python train.py --d_expert=176 --moe_layers=[0, 1, 2, 3, 4, 5, 6, 7] --tie_embeddings=false --seq_len=1024
Below are experts of layer 3 (counted from 0) of a mixture-of-experts language model. Rows are named router (the router's row for the expert), up (a neuron's input weights, with its number), down (a neuron's output weights, with its number) and show model dimensions 256-383. Each number is 128 + 24 x the weight over its row's rms, rounded and kept within 0 to 255.
After each expert's rows: "mostly gets" lists some tokens that are sent to it at least half of the time. This comes from a sample of Wikipedia text that the model never trained on.

# expert 7
router [124 108 128 126 110 147 122 111 158 145 130 160 137 150 120 127 128  88  89 133 117 153 131 133 121 154  85 157 139 162  84 103 121 135 101 113 137 118 124 171 144 144 131 145 138 159  93  99 124 131 127 149 155  93 141 170 139 110 130 155 131 153 166 138  84 105 108  98 125 134 100 150 123 146 147 138 117 149 184 132 123 141 119 100 129 104 178 131 144  87 115 184 156 117  98 125  91 155 144 165 109 106 131 146  75 127 102 126 117  96 197 122 120 100 152 149  98 133 135 164 142 158 111 151 153 131 104 132]
up0 [127  76 124 132 121 167 129 139 143 112 125 183 160 105 136 160  85 108 120 101 151 114 103 147 145 136 122 157 162  95 171 148 144 143 124 116 155 131 108  82 155 149 102 138 110 125 166 101  83 152 114  75  94  94 128  93  91 137 113 123 110  92 115 116  99 124 129 126  86 119 157 154 140  79 158 141 105 128 133 161 112 104 162 132 120 125 157  80 135 106  92 139 163 108 101 124 102 108 115 151 128 160 168 105 136 104 132 110 120 143  82 121  88  97 152 117 167 167  81  91 142 144 149 119 160  99 137 130]
down0 [146 139 116 124 143 136 135 144 146 104 176 121 159  94 129 121 108 101 118 110 109 121 148 162 163 151 171 110  97 145 125 128 139 100  92 125 161 148 135 135 140 117  99 157 112 147 139 132 117  75 102 135  88 136 170 100 112 138 110 122 109  99 130 144 122 109 122 122 116 163 113 122 131  91 119  92  89 146 148 139 135 117 139 145 120 101 148 111 148 107  94 191 172 191  88 125 111 118 103 137 121 164 134 103 107 139 125 127 108 125 132 124 117 118 120 130 158 150 123 123 145 127 132 153 121 125 128 179]
mostly gets: "ā", "od", "’", "qu", "amb", "ä"

# expert 23
router [123 141 121 128  87 107 107 137 139 138 118 132 125 126 102 167 119  98 119  88 162  86 117 113 109 110  97 129  89 101 105 136 134 145 126 107 111 108 156 155  87 110 125 106 106 102 121 116  98 154 175 149 166 124 120 139  93 106 143 149 137  95  93 127  90 179 100 129  83 142 116  94 149 129 162 135 108 107 155 143 123 126 129 155 160 192 150 133 135 115 133 138 141 106 149  98 101 136 144  87 113 135 102 137 107 143 174 182 141  90  89 170 103 161 154 116  95 119  87 131 125 176 103 157 125 117 119 126]
up7 [120 165 132 129 132  98 109 160 128 112 115 148 134 104 145 114 127 143 140 141 140 137 145 122 132 120 151 112  96 155 130 129  94 139  95 118 140 119 111 106 121  94 175 148  89 130 139 110  99 114 109  75 161  96  97 162 102 146 129 129  75  85 144 125 138 135 128 109 185 128 134 132 103 165 115 144 109  78 109 153 135 149 158 144 145 132 100 128 117 159 149 129 133 131 160 137 149 141 128 111 129 136 155 180  83 161 102 116  85 183 164 161 129 131 112 169 110 169 115  94 125 102 111 129 105  97 147 136]
down7 [122 104 110 160 206 113 160 118 194 166 101 167 140 115 131 134 133 158 140 134 133 131 131 108 146 134 115 142 182 144 141 133 164 107 135 109  74 158 157 125 136 107 113  80 121 105 134 105 108 159 131 134  92 123 190 145 114 153 128 177 102 125 120 167 129 136 141 137 108 102 152 126 160 146 155  89 142 132 124  79 110  72 158 141 132  97 160 139  94 148 114  75 159 128 100 102  95 149 166 156 123 107 126 148 113  57 100 160 152  87  97 121 141 181 136 100 128 125 107  85 145 123 156 136 134 142 121 126]
mostly gets: ").", "\".", " but", ".\"", " However", " however"

# expert 49
router [ 82 138 130  92 102  86 125 130 140  92 175 127 133 138 170 119 153 136 125 109 120 152  97 143 149 120 131 123  89 111 116 152 134 120 136 129 153 157 139 118 126 126 110 124 103 156 171 150 123 141 114  96 162 129 150 149 156 155 156 124 153 146 145 138 128 170 148 127  91 142 135 116  94 172 120  87 114 114 123 139  98 164 143 169 115 159 125  96 158 171 144  96 163 114 159 100 107 110 113 106 147 148 120 151  91  85 137 166 176 143 166  98 100 128 141 105 121 141 135 164 101 104 142 142 121 121 158 126]
up0 [113  86  92 101 138 106 154 124  91 153 135  90  95 108  65 151 146 125 119 156 140 137 162  93 107 127 113 114 127 108 116 132 110 118  99  92 143 145 149 102 147 111  99  97 125 102 123  97 106 150 116 129 166 141 138 143 144  88  92  97  95 106 123 129  78 146 144  80 153 109 130 139 150  93 132 110 114 112 116  85  94 132 143  92 168 125 140 143 142 121 186 124 128 112 128 141  90  99 125 105 121 141  91  98 156  99 132 166 134  76 171 142 108 163 159  97  69 145 132 141 108 143 179 131 133 157 157 134]
down0 [116 151 117 117 131  89 107  88 148 150  94 151 129  92  83 130 151 146 155 125 117 157 125  86 130 104  79 133 151 122 155 172 161  99 112 140 106 162 164 108 124 114 148 131  98 131 145  84 141 127 133 124 130 148 104  89 157  70 144 106 121 118 151 138 137 166 123 130 133 123  95 126 171 103 145 123 111 129 124 100 138 137 110 132 138  97 158 101 112 139 112  98 135  95 118 113 179 127 130 134 143 137 132 128 100 145 174 179 135  90 144 160 145 176 135 106 118 121 161 125 123 119 124  80 130 131  96 118]
mostly gets: " —;", " ±", " they", " approximately", " them", " Congress"

# expert 46
router [139 140 133 109 134 126 105 137 112 141 107 152 122  96 170  83 153 127 154 140 157 121 106 108 148  90  94 117 146 122 144 124 144 132 144  92  90  93 178  92 113 149 108  81 106 138 129 120 106 155 112  88 106 116 108 148 115 137 108 153 135 145 120 155  92 136  97 149 142 135 103 159 168 128 161  97 131 126  93  89 106 163 152  71 173 117 141 122 153  90 143 166  90 128 140  84 128  94 164  88 139 120 148  68  85 112 133 136 115 134  89 129 124 126 161 147 107 129  92 151 126 136 115 121 159  82 145 159]
up7 [106 190 135  85 116 157 122 110 147 103  97  69 133 174 165 144 138 140 128 154 133 123 137 161 126 102 143 121 105 119 142 159 105 131  97 138 138 114 125  91 162 144 111 128 152 103 114 112 161 102 111 106  97 158 108 105 161 101 104 137 139 136 127 125 114 100 165 102  94 105 178 138 161  92 128 100 142 132 174 112 126 126 128 115 126  91 127 160 161 133 142 126 162 131 146 107 167 150  99 111 156  97  91 121 149 135 108 144 133 113 121 190 131  91 103 146 165 135 130 164 136 131 123 156 110 162 115 149]
down7 [129 102 112  96 106 140 130 131 136 130 144 162 139 144  74 150 106 109 121 124 102 130 126 129 105 139  91 147 149 117 157 116 131 146 144  90 153 144 145 120 114  99 157  99 115 117 170 115 107 127 146 158 140 133 114 107 145 124 113 109  91  84 156 141 103 158 145 150 138 122 133 159 135 173  97 103 129 131 104  97 115 145 170 110 171 135  95 120  99 118 135  72 137 138 164 119 138 128 114 203 120 123 127 119 131 105  89 155 139 123 146  65 172 150 126 126 122 130 126 130 131 128 106 116 131 173 108 142]
mostly gets: " because", " However", " if", " While", " although", " This"

# expert 50
router [123 127 113 135  93  87 127 138 119 111  96 104 157 156 130 129 132 156 168 151 145 126 146 170 136 112 151 157 146 110  88 110 143 122 120 124  77 130 141 160 131 107 133 112 143 143 140 107 140  89 138 124 139 169 165 114 144 129 125 109 142  96 158 104 115  94 104 109 148 127 118  98  87  79 133 170 104  89 108 116 162 136 109 149 125 154 162 150 121 111 186 124 164  98 116 154 142  95 136 117 111 126  96 142  96  89 118 126 138 136  76 124 146 111  93 102 106 130 158 133  88 163 106 108 111 129  92 133]
up7 [164  90 148 119 135 140 110 115 135 148 130 124 134 182 130 148 124 124  83 143 122 122  77 132 106 188 142 133 147 161 111 160 161  82 130  81 120 160  92 157 128 159 119  97 129 156 104 133 107 128 121 158 150 146 107 145 141 159 129 127 108 163 144 135  95 170 146 137 130 113 154  75 134 125  87  98 160 103 161 144  92 127 123 107 128 132 123 104 145  78 116 131 129 167 149 122 116 152 144 143 117 145 119 137 110 137 141 103 134  85 108 138 133 129 154 139 118 143 159 153 121 151 168  79 187 136 100 133]
down7 [178 179 113 135 143  79 117  75 160 162 125 114 113 113 106 199 106  91 113 135 137 182 102  90  92 149 109 136 151 142  83 114 122  95 163  93 102 129 123 149 186 124 140 108 126 159 128 123 128  87 134 120 133 151 140 134 128 104  83 108 109 119 138 102 155 132 149 171 167 131 147 161 127 104 116 143 112 134 170  82 132 150 150 134 150 124 147 134 122 131 136  89 114 132 154 108 105 160 155 132 110 149 134 125 115 128 126  89 132 166 151 137  77 131 163 128 173 155 158 132 146 135 108 110  99 177 106 131]
mostly gets: " ==", " ===", " Coordinates", " %", "|---|---|---|---|", " Votes"

# expert 30
router [174 103  89  96 126 100 172 136 146 133 122 105  73 111  82 158 103 150 129 100 154 126 101 153 120 132 147  86 110 168 154 132  89 151 163 140 152 126 154 135 110 117 117 102  92 107 113 129 160 164 112 173 147  70  96  89 115  95 166 146 107 140 131 167 153 140 179 161 126  91 142 149 107 132 109 149 138 121  83 148 148 146 110  95 104 130 100 142  95 105 129 158 135 139 114  92 160 121 151 137  98 123 163 157 111 141 156 120 124 135 138 102 170 129 122  96 144  87 101 125 123 148 120 122 105  89  94 130]
up0 [128  93 129 139  86 123  94 103 166 107 105 158 121 140 115 140  93 140  77 139 100 167 101 109 111 100 142 112 143 146 104 154 139 130 118 113 133 138 100 116 107 134 171 112 171 130 102  98 105 112 176 172 131 137 155 102 124 118 103 134 125 138 147 173 126 116 117 145 107  98 114  97 124  94 159 130 139 113 120 100 181 105 106 114 122 145 128 137 108  91 101 141  97 118 156 135 128 142 162 110 131 125 135 128 153 125 129 142 111 133  90 107 149 127  98 112 140 104 110  76 151 134 149  92 168 114 157 150]
down0 [158 114 120 145 129 126 138 170 154 145 174 101 104 132  96  76 135 156 121 138 145 118 144 121 122  89  70 125 159  96 139 106 104 122 123 114 148 124 121 172  91 158  73 148 152 134 135 168 102 146  79 142 155 135 100 105 154 128 160 134  85 120  93  97 118 113 135 103 157 122 122 145 104 118 167 140 166 124 126 136 108 128 171 130 103 148  98 137 132 138 159 133 122 173 102  70 176 146 136 182 114 140 134  83 121 183  93 164 149 100 131 158  62  82 102  78 126 140 113 126 130 121 141 130 101 140  84 128]
mostly gets: " largest", " latter", " last", " original", " new", " main"

# expert 42
router [110 130 103  98 139  87 145 104  94 155 119 108  89 135  94 152 116 148 118 155 112  91 121 128 140 177 152 108  94 135 117 105 136 117 164 129 144 128  86  80 186  76 140 116 151 161 138 143 111 118 149 108 144  93 139 166 125 144 142 165 125 118  99 125 109 108 156 123 119 146 146 108  94 102 128 121 123 117 103 173 115  87  79 101 141 122 157 108 132 129 113 170 132 131 151 107  99 156 126 102 131 135 137 118 119 133 156  94 162 117 140  94  90 120 171 119 129  96 103 151  75 144 125 105 110 119 108  94]
up7 [149 158  77 130 159 155 152 156 133 107 118 140 163  99 100 116  88 122 157 127 142 161 109 183 120 121 163 124 114 128  99 160 184  84 144  87 129 145 103 124  87 126 121 135 158 100  89 175 156 115 140 122  78 154 145 132 146  95 117 171 151 150 117 144 118 164 123  94 142 137 164  68 164 152 154 149 155 112 155 139 132  93 168 142 158 125 147 132 142 159 125 156 123 128  96 150  98 122 148 162 177 152 131 157 123  97 138 137 145 159 127  91  92 131 175 102 161 118 119 121 155 139 126 134 129 102 150  97]
down7 [127 110 110 109 132 115 134  90 134 158 157 112 125 147 109 180 132 120 174  97  98 118 112 131 118 136 114 115 101 154 120 107 110 164 141 143 101 126 154  94 113  98 126 126 136 121 142 118 123  92 139 152 131 147 121  72  84 118 136 139 116 196 141 101 128 130 156 117 112 106 133 191 108 113 139 130 150 142 128 172 119 103 111 178 168 130 122  94 109 130 112 145 124 100 159 120 178  70 136 101  95 125  95 126 154 154 133 114  88  90 153 116 180 147 128 134 150 177 137 124  98 126 155 126 104 145 130 140]
mostly gets: "%;", " —;", " —", " NR", "aged", " TBA"

# expert 48
router [141 134 167 140 113 146 147 103 147 111 142 117  91 156 158 121 123 155  98 108 113 107 139 152 175 129 116 113 120 140 150 149 150  93 119 104 156 111 112 119 159 136 140 158 169 114 129 103  98 112 155 155 166 102 137 160 114 158 167 102 123 138 155 127 110 112 117 149  94 141 112 112  93 151 132 102  67 187 150 125 108 100 146 148 125 111 112 145 149 120 128 123 104 105 166  95 150 129 177 118 115 151 100 106 111 125 124 148 118 142 118 100 138 124 141 140 145 113 153 136 153 139 128 118 155 138 113 139]
up0 [103 114 144 142 132 154 153 112 129 128 138 134 151 146 159 105 131 141 119 175 157 119 152 101 152 137  99 168 131  98 137 109 106 110 135 124 102 144 139 142 185 107 178 127  96  82 135 119 128  97 151 148 138 109 118 142 126 101 128 125 120 101 121 150 109 123 111 137 114 108 115 131 136  91  86 151 118 137 151 104 101 145 115 144 134 132 106 111 130 162 168 124 131 157 165 104 103 165 164 124 129 108 106 166  90 134  71  82 139 169 140 128 163  73 182 160 104 131 119 132 128 128 162  92 136 138 142 160]
down0 [154 114  86 130  96 136 110 118 126 141 107 101 136 102 108 140  84  97 148 153 180 125 146 149 102  98 153 131 124 114 101 145  94 100 116 150 118 122 149  70 115 116 144 166 115 124 140 173 120 119  91 101 154 151 108 139 201 109  89 161 145 157 134 113 139 132 101 135 134 102 122 139 136 151 154 142 130 114 103 149  99 134  88 131 108 131 138 149 126  98 140 152 133 113 121 120 112 119 138 153 124 163 148 140 136 131 141 120 148  77 133 107 112 150 140 152  80 152 150  85 145  84 114 110  92 152  94 113]
mostly gets: " [", " (", "In", " (\"", "(", "Sh"